Weights of a small mixture-of-experts language model, trained from scratch on English Wikipedia: vocabulary 8192.
Below are experts of layer 5 (counted from 0) of a mixture-of-experts language model. Rows are named router (the router's row for the expert), gate (a neuron's input weights, with its number), up (a neuron's input weights, with its number) and show model dimensions 96-191. Each number is 128 + 24 x the weight over its row's rms, rounded and kept within 0 to 255.
Before each expert's rows: "gets" lists some tokens that make up at least twice as much of what it gets as of all text. This comes from a sample of Wikipedia text that the model never trained on. Tokens count by the router's weight.

# expert 13
gets: "ed ", "ing ", "ated ", "ted ", "used ", "ting "
router [173 116 205 171 137 143 135 170 104 148 122 131 149 130 127 134 153 133 106 147 137 158 130  99 152 109 158 143 146 155 118 127 106  99 144  56 118  79 137 105 134 119 144  91 104 117 196 133 161 122 106 123 136 145 170 132  70 147 155 122 104 114 129  99 114 123 146  95 140  89 146 141 165 101 124 184 118 129 118 122 120 122 182 158 165 101 151 141  96 126 103 113 134 122 111 113]
gate8 [ 70 135 141  94 122 111 148 109 123  99 145 122 155  75 121 132 168 158 134 114 119 144 121 110 113 162 133 134  70 150  97 111 125 138 134 143 114 122 102 167 166 146 151  80 106 137 120 124  99 178 129 150 120 160 109  98 142 128  86  85 110 127 142 115 145 116 107 169 137 130 133 155 158 142  88 126 102  99 110 126 166 122 136 144 139 123 122 112 124  63 121 110  81 135 142 115]
up8 [124 142 110 140 140 106 105 117 132 107 106 101 121 111  82 151 106 109  70 140 107 112  98  98 103 123 129 164 152 111 150 117 136 116 119 145 148 133 106 131 115 183 121 118  78 116 152 123  90 120 125 134 145 138 108 110 155 124 159 130 121 123 128 131 128 107 181 105 148 120 169 107 115 126 141 155 112 130 125 146 147  90  84 145 170 144 151 151 138 158  62 159 140 139 155  86]
gate9 [116 112 141 114 103 143 126 111 161 138 127 109 101  89 136  98 152 117  95 122 116 125 144 145 123 134 152 111 115 134  97 133 109 133 147 129 135 123 141 136 112 148 104 164 141 120 121  79 112 117  87 148 111 123 118 140 127  96 153 156 131 156 112 117 225 151  94 172 121 113 116 143 125 117 138 149 144 147 105 119 123  94 107 144  76 146 162 132 139  97 126 158 137 156 133 109]
up9 [127 162 134 116 142  92 111 133 100 132 125 166 128 116 108 148 118  80 133 151 123 160 126 105 175 109 167 172 140 106 143 137 110 140 154 109 129 137 108 140 147 133 111 120 138 144 143  99 171 130 118 122 138  79 153 116 129 141 152 138 141 125 164  84 155 161 101 158 158 162 159 145 113 134 136 143 129 109 124 137 145 106 113 117 134 151 105 170 125 166 118 159 115 134 146 122]
gate10 [141 153 149 130 164 114 143 169 148 157 141 140 147 129 107 116 152  88 111 117 158 141 139 137 116 102 157 141 122 148 174 102 133 160 152  93 119 139 120 122 145 184 126  88  94 130 152 147 113 143 112 133 164 111 129 123 105 126 151 114 150 112 107 134 107 142 133  90 194  88 139 125 124 139 119 123 142 105 154 129 123  99 101 156 108 139  88 152 100 126 110 159 121 186 151 114]
up10 [122 159 144 107 137 121 145 158 159  79 122 183 119 103 159 100 146 157  96 144  94 110  85 105 167 163 173 171 139 103 142 137 142 110 155 107 114 151 141  95 153  86 106 163 123 141 121 135 120 150 113 140 133 101 101 123 109 101 126 168 157 147 126 103 118 127 129 168  82 148  94 117 125 120 102  94  97 107 114 124 158 119 136 103 130 129 112 143 152 131 126  89  94 168 166  95]
gate11 [ 72 124 142 128 132 116 127 107 122  93 133 137 141 147 112 137 129  96 127 126 129 164 148 113 105 115 121 146  92 140 152 108 105 134 121 130 109  95 140 142 155 152  95 133 100 116 142 163 146 131  95 113 102 145 123 107  84 124 176 123 142 118 132 128 113 164 171 137 160 158 113 138  84 100 156  74 122 149 165 114 120 127 106 145 124 118 153  90 106 100 146 106 119 174  74 123]
up11 [163 195 135 120 119 119 128 123 121 154  88 116 132 110 142  66 112 135 154 124 129 134 167 172 100 134 131 147 125 109 131 136  95 121 126 136 123 128 126 155 140  84 174 107 135 110 127 115 135 111 172 122 130 152 129 110 191 186 144 120 129 119  99 126 136 108 164 110 158 153 151 144 140  93 113 157 130 130 148 139 120 104 117 131 178 129 165 158 192 145 137 109 135  99 132 127]

# expert 30
gets: "1", "2", "0", "3", "4", "6"
router [133 100 142 190 135 137  93 138  71 144 111 122 156 130 161 134 117 167 116 107 109 129 166 119 119  83 162 137 132 141 115  76  90 100 146  96  91 115 121 110 134 122 159 124 115  75 139 109 136 157  88 105 125 122 150 150 120 147 164 123 114 178 123 143 147 130 126 164 136 100 130 151 159  91 101 107 102 131 123  53 129 136 157 179 158  80 140 148 118 110 156 158  99 132 104 107]
gate12 [ 99  89 131 122  88 144 139 100 123 138 115 110 145 129 135 155 135 117 111 117 159 134 135 123 133 123 160 116  82 116 142 125 117 118 140 128 120 117  93 119 100 128 133 107 146 154 120 116 150 113 128 156 113 125 138 126 114 182 129 139 127 121 108 107 138  95 130 167 118 144 139 161 169 115 141 148  90  92 118 135 143 153 152 140 157 111 120  92 134 138 124 173 129 165 128 149]
up12 [126 118 122 119 114 141 111 135  83 119 123 181 171 179 158 116 154 112  99 120 144 132 135  89 111 135 128 112 139 148 157 128 104 123  93 121 104 126  87 127  86 124 175 121 123 136  86 141  77 123 135 135 173 106 153 120 125  82 132  89 133 113 139 120 130 101 162 108  94 153 100  42 132  79 108 135 117 152 137 127 114 118 146 150 125 121 125 164  92  84  88 142 100 124 136 147]
gate13 [151 156 124 132 144  56 171 122 144 110 145  86 107 119 148 123 124 117  99 134 127 140  93 119 158 148  88 155 113 126  96 141 127 135 133 110 116 108 115  94 127 123 102  96 103 110 159 137 105 139 135 125 124 125 149 124 116 137 128  77 139 138 159 153 129 156 144 140 152 161 112 106 121 153 141 114 116 127 124 107 142 151 125 147 159 163 109 109 140 129  85 113 111 151 132 108]
up13 [118 125 131 120 103 125 139 150 117 118 127 173 174 134 125 121 104 150 144 161 110 130 143 130  97 100 113  75 148 113 117 137 106 112 129 130 170 137 151 136 122 109 153 116 102 137 137 158 124 105 127 134 171 113 152 136 104 140 153 114 113 134 137 135 133 131 128 116 126 113 111 142  69 129 170 146 100 139 115 165 100 158 147 112  93 134 169 124 116 136  89 128 140 137 115 145]
gate14 [145 117 132  93 145  94 113 121 191 130 149 123 102 121 108 119 144  88 161 122 155 129 114 118 157 116 120 120 133 133 139 117 157 114 127 110 155 144 105 127 115 135 134  99 176 124 134 109 122 108 143  87 143 139 136 125 143 137 108 112 119 116 141 115 151 156 151 117 101 116 140 150 131 147 104 133 154 100 126 113  92  89 139 148 148 120 100 159 124 133 160 139 148 151 151  63]
up14 [ 76 136 134 125  92 101 130 104 152 162  93 123 106 103 104  84 169 134 123 112 144 147 132 126 109 151 163 110  63 125 110  88 123 107 180 106 116 120 117 143 143 165 110 134  96 135 141 138 143  87 136 134 153 134 120 170 109 113 112 149 120 125 119 130 122 147  80 130  95 156 125 135 146 147 151 105 111 171 147 121  78 167 128 159 118 180 104 100 123  87  80 128 142 125 118 135]
gate15 [125 106 136 152  98 119 188 164 139 117 124 112  75 143 119 114 152 131 163 148 118 132 107 112 129 118 140 113 165 166 128 155 119 116 103 138  87 126  94 105 110 104 157 108 108 128 147 163  96 172  70 151 109 135 110  59 106 127 107 148 120 120 141 150 163  77 137 144 114 117 128 126 147 120 130 148 148 193 114 107 139 128 167 119 130 158  90 147 143 112 115 125 123 101 141 138]
up15 [133 151 125 145 107 155  95 143 121 137 117 164  65 163 107  85 122  83 170  99  95 106 153 136  90 111 151 139 149 152 131 132 145 120 114 133 148 143  90 154 126 108 127 100 137 136 106 107 135 134  81 119 127 140 147 148 121 152  82 136 131 127 160 161 138 116 106 150 150 140  99 116 119 100 122 115  97 141 140 118 147  65 163  98 138 141 115 124 133  87 177  99 135 113  96  85]

# expert 28
gets: "p", "m", "h", "b", "f", ") "
router [156 126 147 154 115 109 136 137 114 102 141 126 140 127 143 127 143 156 121  97 114 127 135 156 151 105 146 113 130 136  93 107  92  94 147 104 154 140 130  76 107 131 117 109  76  83 151 139 138 139  90 101 106 107 130 156  89 143 176 115 134 160 161 160 127 120 139 136 117 118 134 136 196 141 106 143  85 171 103  72 147 122 116 161 156 109 134 158 104 122 138 115 149 115 102 120]
gate1 [155 144 147 122 157 103 131 116 122 107 164 128 142 131 111  81 131 122 117 153 197 118 124 112 122  64 132 120 171 103 149 148 101 127 127 126 108 124 156 118 111 130 122  86 130 125 117 147 149 123 119  61 127  91 119 105  74 131 174 119 160 122 122 101  92 108 134  70 181 127 154 129 117 124  87 143 135 142 136 125 128  94 130 139  92 100 128 148 106  83 130  98 137 124 114 122]
up1 [119 129 146 120 125 142 123 133 135 143  96 128 105 113 112 127 136 119 165 140 118 131 103 146 162 126 158 156  87 115 177 130 105 133 132 110  84 124 123 157  91 111 128 135 159 150 125 121 162 109 126 142 149 135 136 145 135 132 115 138 121 106 116 109 121 157 153 105 149 132  87 133 135 125 160  96 136 117 129 155  67 141 132 121 126 157 143 125  86 146 104 155 140 118 128 138]
gate2 [ 86 149 118 115 138 132 148 154 138 104 115 158 110 155 116 138  81 158  99  91 122 130 181 130 114 108 163 173 157 128 148 155 127 162 125 123 135 132 142 143 146 153 161 118 109 138 133 152 156 156 103 136 125  74 136 112 134 174 132 151 124 140  99 118 131 150 148 106 138 102 136 153 124 125 104 134  91 128 118 139 142  89 117 128 139 135 137 188  98 123 191 141 115  75 131 133]
up2 [128 100 130 139 151 102 134 152 142 111 137 114 124 160 138 168 130 111 120 131 146 151 108  95 129 172 112 130  95 149 105 165 144 115 116 120 125 105 129 138  96  98 119 111 161 131 131 135  84 157 105 108 114 159 148  99 122 115 117  82 152 128 146 121  82  96 140 121 132 101 137 135 166 122 117 136 126  91  90 120 102 176 139 155 133 142  78 144 136 111 125 143 150 136 170 129]
gate3 [114 119 103 167 138 113 124 168 131 129 131 134  91  82 128 123 139 124  78  87 110 147 115 143 144 104 143  90 115 134 135  99 118 128 137 125 124  97 151 179 104 130 154 119  90 108 107 115 138 106 128 149 102 114 132  67 111 125 130 133 118 104 139 102 116 126 130 136 108  50 139 109 183 120 107 178 116 158 154 125  77 123 161 128 123 123 145 141 102 101 128 165 155 130 121 139]
up3 [ 95 153 150 124 103  79 110 132  93 115 148 126 131 120 113  82 184 124 117 112 114 113 167 132 127 128 110 175 128 152 170 117 110 107  62 112 120  86 116  70 110 136 121 107 142 134 103 125 177 126 134  90 137 119 127 137 161 115 132 160 143 151 149  89 160 139 143 147 134 152 148 127  87 124 100  84 136 136 143 109 125 105 142 126 138  93 138 132 134 117 126 140 134 124  98  86]
gate4 [125 128 130 149 157 120 169  87 130 133 132 141 134 133 164 154 162 139 117 127 113 135 137 140 142 150 120 117 153 156 124 116 156 119  65 111  93  58 129 153 100 131 147 138 115 146 102 132 156 143 129 155 141 127 139 155  71 111  96 114 118 136  76 148 119 155 137 112 118 146 138 135 147 128 141 164 132  98  92 109 139 146 145 134 110 113 150 143  93 119  97 118 142 138 158 128]
up4 [159 141 144 154 128 112 133 152 121 107 133  96 148 110 156 148 118 103 119 135 110 137 129 133  83 156 105 156  95 163 119  88  78 114 131 141  96 101 118 146 157 115 133 105 116 155 146  76 153 157 124 135 164 164 113 101 131  83 147  90 149 101 153 131 123 102 155 158 172 129 133 131 104 132 113 130 130 105 124 142  95 115 144 146 147 120 105 103 138  98 127  85 156 126 127 106]

# expert 17
gets: "o ", "i ", "a ", "e ", "an ", "y "
router [154 116 176 161 148 131 118 138 146 124 130 123 155  96 120  97 137 104 116 141 164 124 117  87 132  68 140 138 135 136 114  90 123 108 136  88 114 158 108  98 121 167 149  90 131 104 181 116 153 143  82  98 147  93 141 112  90 175 165  92 123  95 162  91  95 146 147 124 171  98 135 153 139 107 111 144 135 159 129 132  95 117 175 164 163 129 139 131  82 127 138 132 140 112 121 142]
gate13 [ 89 140 128 127 153 131 100 131 114 128 124 124 132 125 136 168 169  89 147 152 160 143 135  97 134 125 105 141 169 125 156 147 115 123 150 102 108  94 137 152 161 158 133 127 124 130  92  83 152 139  97 136 118  92 123 102 152 135 111 140  99  90 148 128 149 133 155  92  99 161 118 127 110  98 104 100 134 147 123 144 104 136 175 123 174  87 103 116 146 152 121 152 159 137 109 149]
up13 [ 91 108 136 162 131  88 139  99 114 152 129 101 111 144 125 105 129 149 123 138 127 124 139  93 138 155 128 125 106 145 110 124 104 132 147 124 167 129  99 124 148 140 116 151 131 125 117 139 114 143 149 182 135 170 142 127  97 120 184 129 130 169 127 129 109 118 119  88 135 148 108 103 155 106 127 148  95  75  85 107  78 184  88 167 147 114 153 121 157 121  94 134  92 159 135 119]
gate14 [105 136 128 142 132  87  82 155 130  83 147 134 139 113 160 145 152 137 104 142 131 135 114 121 126 139 160 130 126 155 134 115 153 134 143 136 164  97 161 143  61 103 111  77 132 127  99  97 125 135 130 121 109 166  83 142  57 106 169 120 140 146 146 125 109  90 102 138 147 149 146 179 142 159 111 147 107  58 117 122 138 168 137 156  94 146 180  96 141 110 118 147 107 108  98 121]
up14 [109 128 146  99 170 120 128 183 130 134 160 148 107 121 134 136 169 132 120 133 117 129 133 120 169 140 159 125 120 120 139 136 150  97 124 152 166  97 165 112  99 112  94 104 106 133 102 137  57 135 169 153  92 133  93 145  89  95 139 111 139 134 141 137 139 109 109 127 140 132 163 139 154 158 107 133 104 161 102 144 142 151  95 116 159 107 165 131 148 108  87 111 134 140 129 105]
gate15 [134 115 137 173 140 139 123 117 138 154 120 104  92 162 112 154 107 133 121 123 116  99 149 104 140 143 159 163 102 155  72 115 122 166 134 128  73 109 151 132 128 144  94 117 160 132 113 170 141 134  74 133  87 173 159 104  83 144 100 131 144 149 146 151 112 129 119 100 117 127  83 151 157  92  92 123 117 118  98 105 155 115 124 158 119 105 163 153 145 142  91 115 141 150 149 121]
up15 [152 120 158 132 140 155 144 125 116 142 119 144 134 100  79 112 141 114 168 161 104 133 113  92 172 114 166 124 142 146 136 150  99 140 121 109 172 145 126 154 109 132 133 132 139 112 184 146 133 112 128 116 160 147  84 124 126 137 127 118 152 140 141 137  93 115 110 140 145 121 107 153 120 125 102 164 146 130  92 116 129  76 114 144 148 167 172 114 165 188 151 153 138 135 167  89]
gate16 [154  99 125 149 152 125 139 127 141 157 112 118 101  94 124  94 108 134 164 125 128 128 133 143 100  93 135 136 115 125  70  79 136 123 141 141 115 118 152 130 145 134 118 124 132 117 114  95 171 113 108  57 116  94 105 109 158 103 119 120 109 145 125 146 121 164 150 151 131 157 119  98 139 141 150 114 123 121 108 123 136 134 115 159 122 137 122 103 107 147 135 136 150 161 110 164]
up16 [133 101 110  83 151 116  94 133 145 140 121 101 105 115 101 116 132 157 126 150 141 125 147 187 134 141 135 142 107 121 121  66 122 114 140 145  86 115  99 143 131  91  97 141 161 113 118 153 120 142 183 106 124 171 143  92  95 124 109 132 122 104  55 128 138 122 189 100 143 107 102 135 139 155 139 167 128 102 141 141 147 136 108 137 153 109 133 111 144 151 121 144 127 161 152 119]

# expert 31
gets: "he ", "it ", "is ", "be ", "s ", "es "
router [141 111 215 136 147 105 131 142 108 117 128 125 146 120 145  96 138 153 122 172 132 120 120  85 138 100 171 104 135 122 122 132 106  99 154  96 131 100 107 108  88 120 131  93 112 110 159 132 121 144 123  76 123 129 134 136  48 150 171 152 143 105 141  97 137 145 156 100 140 128 137 138 175 129 122 142 133 136 107 115 128 115 201 145 148 128 160 147  91  96 142 135 123 125 128 110]
gate8 [132 139 111 116 111 117 118 122 145 145 127 174 142 132  93 120 146 142 131 131 130 163 116  97 138 124 113 163 165 161  75 125 163  97 163 112 135 140 122  73 162 126 130 162 179 120 173 108 137 165 144 105 144 118 135  74 162 178  94 142 132 137 142 109 150 140 127 101 113 111 105 118 144 128 113 124 126  96 111 118 127 153 103 117 137 121 107 150 116 123 138 103 127 149 149 123]
up8 [123 128 119 107 128 163 133  99 157 130 130  96 127 100 171 137 171 135 151 159 135 145 101 110  86 122 155 107 103 118 172 110 125 102 123 149 149 126 112 124 162 111 107 174 150 141 173 137 158 149 163 132 117 126 152 110 159 149 100 135 122 108  73 127 184  98 125  80 158  75 126 150 140 130 127 121 149  97 117 128 160 128 148  80  80 122 126  94 149 120 118 140 110  97 127 115]
gate9 [109  90  88 140  98 120 143 107 107 140 123 114 135 142  92 147  78 155 158  91 156 125 156 162 185 162 140 140 153  75 107 123 118 105 122 139 156 111 115 116 161 126 129 107 135 121 110 111 143 119 114 148  62 126 124 116 115 131 112 113 172 132  89 128  96 177 142 118 108 117 102 162 119 148 132 189  87 117 133 124 149 136 142 140  94  95 155  81 142 140 117 162 116 131 140 133]
up9 [112 153 142 142 119 165 130  71 137 117 167 100 128 110 142 148 110 150 104 104 139 123 139 152 156 127 144 157 113 114 147  91  96 144 142 131 129 132 116 142 135 168  99 167 118 135 130 110 125 169 130 122 153  98 171 124 114 168  95 110 122 132 142 147 107 174 126 134 140 125 145 171  88 103 127 108 105  79 121 119 158 140 107 149 176 122 159 110 158 132 116 145 135 182 132 126]
gate10 [104 114 140 152 137 112 135 139 129 100 162  70 106 143 117 103 131 125  93 123 124 143 131 132 104 136 138 170 103 145 123 146 139 139 132 120 105 124 133  82 142 150 137 140 138 111 121 102 143 146 102 131 117 141  79 128 109 127 130 118 125 136  84 170 119 137 175 104 150 106 111 124  93 153 100 131 104 188 143 112  92 114 119 149 108  96  97  98 131 123 117  98 125 123 159 195]
up10 [113 119 130 146 152  66 109 138 138 159 132 128 110 126 154 111 140 218 149 122 126 104  89 140 134 131 131  96 150 145 124 152 164 136 114 132 134 113 108 102 100 115 126 164  99 118 109 111 137  91 141 138 137 145 104 149 136 124 135 125 114 142  64 130 124 112 112 124 150  99 126 116  97 134 100 130 108 136 158 117 109 139 134 122 154  81 111 129 132 104 144 117 162  84 121 140]
gate11 [154  98 139 138 171 120 103 116  92 195 110 168 116 120 163 151 120 146 119 139 118 153 124 159 148 114 144 155 131 152 135 120 118 115 141 101 122 122 158  94 134  71 126 110 110 144 133 140 153 128 130 163 123 170 161 156  62 137 169 125 128 119 136 138 128  76 152 120 157  92 129 142 130 111 149 110 136  95 119 117 111 132 100 123 118 115 149 142 112 179 127 146 133 140 151 141]
up11 [110 103 139 136 143 173  88 170  90 150 126 129  88 144 164 131 106 151 114 140 120 153  94 174 156 111 117 139 107 145 115 148 133  94 107 124 150 142 134  66 154 109 121 135 126 133 120 103  92 151 104 118  94 137 159 149  93 125 146 107 122 128 111  99 102 109 142 159 141 115 125 176 156 108 141 127 135 114 127 115 137 146  73 130 125 155 137 154 114 192 121 149 110  96 112 146]

# expert 6
gets: "e", "a", "er", "i", "u", "o"
router [145  93 174 151 137 135 114 158  97  93 151 128 151 143 127 106 114 111 114 140 109 170 140 127 132 100 159 123 125 152 106  67 134  94 129  67 132 128  98 100 123 129 141  98 121  92 119 131 143 120 114 116 108 117 125 157  93 125 159 144 123 130 131  99 149 145 143  99 144 122 143 149 155  93 140 103  96 126 111  35 103 103 125 163 163 102 162 145  94 130 125 129 144  91 136 108]
gate8 [150 158 165 162 134 103  96 105 147 150 128 162 105  97 103  87 143 120 148 106 132 155 115  97 114 113 119  98 155 129 152 153 109 125 132  83 142 126  96 149 125 147 116  89  84 136 141 104 146 139  98 113 161 176 180 159 149 142 159 155 128  81 131 108 100 124 129 111 129 137 125 121  91 122 125 118  74  81 129 111 140 106 151 127 115 118 135 147 111 119 110 123 117 110 174 133]
up8 [128 121 127 118 144 149 167 133 120 133 129 110 148 132 177 147 102 110 139 139 129  80 109 117 150 144 148 157 146 137 145 127 101 124 136 159 115 126 132 139 143 148 150 130  91 155 105 129 133 106 140 178 115 150  81 125 110 157 126  95 144 128 143 164 147 146 154 105 144 137 149 170 123 133 153 141 162 163 145 133 125 158 129 177 137 196 139 108 149 150 149 172 123 137  86 110]
gate9 [118  96 117 163 102 161 127 139  94 123 116  80 114 105 179 155 123 182 116 126 121 116 150 114 112 144  82 107  98 113 112 156 122 134 125 130 105  97 114 143 142  89 139 158 111 123 155 128 120  94 141 142 153 148 138 172  98 110 144 120 126 137 103 150  95 124 116 136 126 121 104  54 121 124 146 133 110 139 109 113 100 172 168 132 120 139 128 124 105  86 114 109 146 104 113 130]
up9 [149 149 134 107  99 111 126 144 111 150 133 137 118  86 129 139 126  94 144 159  94 187 119 108 144 114 128 149 162 145 143 131 140  84 178 116 158  87 105 117 186 143  98 112 147 100 142 155 179 133 132 141 106 158 112 115 137  95 198 153 141 167 131 166 149  80 121 160 127 105 169 146 139 175 105 126 134 169 100 125 125 117 103 125 152  92 170 140 132 141 137 142 151 101 110 139]
gate10 [136 149 157 133 134  89 102 161 136 118 103 142 144 160 128 141 122 153 102 109 136 158 150 141 138  67 125 160 121 121 138 120 120 150 123 114 151  97 137 154 130 135 115 134 134 121 141 154 108 101 109 121 142 144 131  88 125 160 140 133  86 144  91 151 132 102 138 108 141 124 165 123 119 112 108 141 151 127 125  64 128 146 124 138  90 146 120 100 117 128 115  99 136 128  82  90]
up10 [125  81 135 149 117 120 176 106  71 144 146 142 148 139 139 138 117 108 122  97 112 133 129 159 151 153 160 109 126 112  94 152 115 131 111 146 193 136 137 128 120 116 123 171 100 113 143 129 121 120 157 135 110 126 113 138 141 151 103  95 135 160 165 171 124 189  92 190 125 108 162 112 114 157 153 121 115 165 130 111 159 154 125 114 115  92 152 110 144 127 169  77 105 154 107 138]
gate11 [196  98 139 122 129 114 121 154 100 106 139 110 149 139 114 150 125 132  95 142 119 141 108 121 157 175  77 184 106  71  97 190 149 106 124  88 150 151 135 155 119 127 130 131 155 106 114 121 151 100 152 121 123 103 110 148  88  97 127 130 121 138 101 114 132 129 130 126 122  94 118 127 172  83 156 133 116 106  82  87 174 136 146 141 169 102 117 155 136 115 107 100 183 145 149 131]
up11 [112 130 135 102 116 128 133 123 177 136 128 169 122 124 118 111 142 133  97 126 135 147 169 127 109 155 110 157 129 161 149 154  98 113 125 132 151 109 150 129 129 142 140  95 135 117 133 157 114 118 150 155 121 149  83 135 138 142 183 111 111 146 135 172 177 173 139 122 102 156 103 139  95 132 159 122  63 143 118 129 190 112 105 137 184 142  97  72 132 137 118 170 144 124 115 157]

# expert 21
gets: "s", "es", "y", "ing", "ers", "."
router [155 112 167 128 143 114 133 110 100 142 145 138 144 121 125 116 128 122 124 107 141 152 155 137 122 107 143 144 164 136 100  85 115  87 135  98 134 123 111  96 114 128 132 102  88  87 149 136 131 140  93  97 105 120 158 162 124 159 151 118 117 152 155 113 122 155 156 147 129 122 162 150 164  86 119 161 110 151 127  80 146 109 120 156 157 105 143 143 104  90 153 152 130 151 121 114]
gate13 [ 83 129 142 118 151  89 127 165 140  91 171 150 124 107 109 106 132  78 104 127 188 123 130 110 112 104 137 149 138 126 125 128 121  93 165 131 173  99 161  85  62 174 142 109 101 129 125 110 133 121 115 128 107 116 104  82 118 163 157 136 158 133 139 146 143 154 153 111 129 147 139 127 112 127 133 154 114 154  94 125 149  98 140 127 128 144 122  97 140 103 127 134 144 132 146 106]
up13 [126 149 131 129 147 129  92 170  92 180 131 117 135 128 106 134 151 134  81 154 125 130  75 140 163 118 155 107  89 106 131 135 106 133 171 130 134 111 164 151 138 116 103  76 154 123 111 135 121  63 151 125 142 107 124 114 129 111 134 100 160 141 181 123 137 108  91 127 155 149 130 161 187 137 106  97  94  89 123 118 107 126 128 176 147 163 155 121 130 100  97 163  97 158 151 141]
gate14 [171 107 167 143 128 176 134 135 123 138 145 139 144 104 146 142 126 122 109 152 108 164 160 134 112 127 175 117 138 126 111  97 151 103 144 110 123 141 139 165 119 126 142 179  71 127  90  71 114 104 151 126 140 151 142 151 121 169 138 129  86 122 141  95 104 121 142 171 107 139 108 149 148 107 147 172 107 148 112  95  77 146 145 144  93 131 105  85 101 131 132 111 143 118  75 132]
up14 [120 121 140 139 147 138 140 130 144 145 176 146 142 108  95  97 147 151 126 116 125 170 112 135 143 137 108 123 155 155 176  95 118 142 128 149 132 135 180 113 131 151  98 107 133 133 117 141 147 148 135 147 128 143 146 141 140 129 168 132 131 164 129 110 140 154 160 144 212 104 125 132 131 131  91 120 101 111 152 158 146 169 101  94 141 141 126  86 101 127 131 142 135 121 129  94]
gate15 [131  94 124 138 130 125  73 112 110 142 141 124 137 129 127  94  53 131 114 158 121 135 133 139 115 158 136 138 102 141 146  80  98  90 127 117 123 121 137 129 151 150 151 126 151 111 115 125 146 120 119 120  88 130 141 114 104 147 114 149 122 106 141  79 133 147 101 132 130 144 136 154 136 105 120 170 119 147 168  82  74 110 110 126 198 160 159 114 148  75 126  87  98 157 112 156]
up15 [128 137 138 126  99 117 134 116 120 103  87 146 134 110 130 133 131 155 150 116 127 156 101 113 143 144 101 117 166 142  89 203 144 134 130 119 128 185 152 154 152 118 147 171 170 133 171 115 131 161 127 140 129  87  96 102 129 139 134 165 170 111 181  83 107  91 154 105 146 128 127  90 127 127 119 160 149  75  83 148 155 129 122 101 124 132 119 156 124 183 153 133 129  85 163 145]
gate16 [144 102 131 145 142  91  98 142 126  68 130 116 113 101 145 107 125 144 163  96  91 109  96 127 120 126 145 146 114  89 122 145  77  85 115 121 101 103 138 157  65 110 125 118 126  95 128  90 125  79 141 124  89 132 134 142 112 109 135  99 132  90 121 107 113 119 102 136 114 105 157  93 131 140 145 184 123 128 156 147 119 135 186 121 141  94 146 173  96 100 107 120 139 117  99  90]
up16 [121 117 107 119  95  98 110  95 123 143 132 115 140 122 110 136 158 147 125  84 118  84 118 153 120 143  89 163 153  83  86 154 131  99 122 148 118 111 116 181 144 139 157 136 159 148 104 108 152 137 148 161 140  64  88 122 158  80 105 147  90 117 126 134 151 120 141 150 146 117 110  99 127 137 124 102 137  88 153 123 121 117 128 114 159 112 103 140 118 120 112 142 137 138 114 149]

# expert 14
gets: "en", "in", "h", "or", "t", "l"
router [170 105 221 120 152 107 113 126 114 119 123 121 139 122 137 103 135 132 124 130 141 130 140 111 136 101 142 122 137 134 114 120  88 100 135  96 102 155 146  83 128 136 155 113 136  81 143 111 161 108 112 102 133 131 161 164  96 171 147 114  99 163 136 128 150 111 123  90 108 126 127 151 121 112 155 134 102 158 111  18 103 108 117 183 162 118 125 137  71 117 124 117 135 121 132  98]
gate4 [105 134 100 118 143 128 211 148 110  87 131 161  99 165 129 158 144 146 126  95  77 143 145 160 162 134 103 135 131 149 112 161 186 113 125 122 152  97 154  96 117  92 108 144  97 115 144 130 101 160 132 146  98 149  87 128 106  91 145 161 154 174  95 179 124 113 126 120 123 116 141 129 153 145 145 144  95 136 111 148 164 180 120 133  88 113 135 140 138 102 134 101 132 140 140 123]
up4 [121 130 117 103 116 174 153  85 175 120 151 113 165 124 103  96 141 160 106 106 134  95 137 138  99 119 108 123 150 105 161 130 165 127 141 127 130 169 115 110 133 168 147 139 160 133 125 127 137 120 143 165 178 112 117 129 156 145 154 138 122 171 124 137 145 116 118 100 139 109 131 108  78 127 166 100 140 133 156 142 113  77  82 148 107 178 118 100 152 141 130 145 116 137 178 152]
gate5 [135 117 116 138 125 123 171 116 148 155  91 138 128 164 158 149 115 159 113  90 159 143 154 147 135 151 128 112 147 128  76 123 119 141 108 137 134 120 115 151 117 167 139 122  84 119 168 121 103 129 154 103 121 158  76 131  98 148 130 146 160 162  77 114 148 127 131 162 113 140 121 132 147 133 120 134 119 142 133 114 200 177 126 139 107 133 103  99 121 114 101  90 142 161 150 116]
up5 [145 135 150 133 118 102 117 144 108 126 108 116 101  79 131 142 163 132 173 116 139 159 109 157 120 104 147  99  95 158  96 126  91 124 111 157 142 126 188  92 142 101 157 134 121 149  89 106 130 109 133 110 125 110 117 107 156 112 114 128 118 119 190 122 137 124 154 149 126 136 138 124 120 157 131 143  82  80 161 122 120 125 132 151 108 171  74 193 113 121 116  86 111 132 114 125]
gate6 [101 134 109 135 171 175 110 138 129 123 136 149 131 130 108 133 124 141 128 145 122 124 136 140 107 129 127 171 140 140 126 125 120 132 154  93 134 163 166 102 137 116 142 157 133 159 116 109 174 144 128 158 141 106 143 117 139 119 146 175  61 119 137 117 104 131 145  99 181 107 118 116 133  83 112 142  88  78 129 114 118 133 136 121 124 117  79 145 100 122 171 116 161  84 127 137]
up6 [ 85 142 126 128 127  90 124 121 102 108 119 134 149 111 119 129 160 126 158 137 150 107 146  89 155 126 133 125 137 156 131  84 136 128 107 145 161 131 145 112 120  96 133  95 141 138 129 107 110 154 123 127  72 129 140 108 150 145 135 149 170  71 114  88  83 114 161 113 119 123 132 172 121 119 121 140 153  76  95 130 146  69 136 148 125 119 103 125  99 144 137 122 126 155  72 148]
gate7 [176 138 128 117 116 164  95 136 140 116 113 165 118 126 156 104 121 116 132 121 122  92 112 170 109 111 132 152 111 139 124 107 152 144 102  98 106 134 170 157 156 169  99 122  94 133 162 129 152 113 132 106 161 145 172 111 153 131 108 127 107 117 158 122  78 111 130 124 188 115 168  72 146 114 135 121 137 136 144  92  90 120 130 137 170 123 112 127  72 124 121 121 148 132 115 164]
up7 [101 158 125 143 137 105 146 134 110 131 138 134 159 118 126 135 132 127 123 114 149 119 123 144 127 143 154  82 175  98 124 134 134  82 154 127  95 103 133 114 129 141 128  76  90 112 105 132 115 158 139 130  89  95 103  97 114 117  93 165 132 122 115 138 188 110 102  85  92 134  91 158 136 128 128 119 147  85 133 159 140 159 119 108 115 169 168 159 106 121 161 118 103 118 137  76]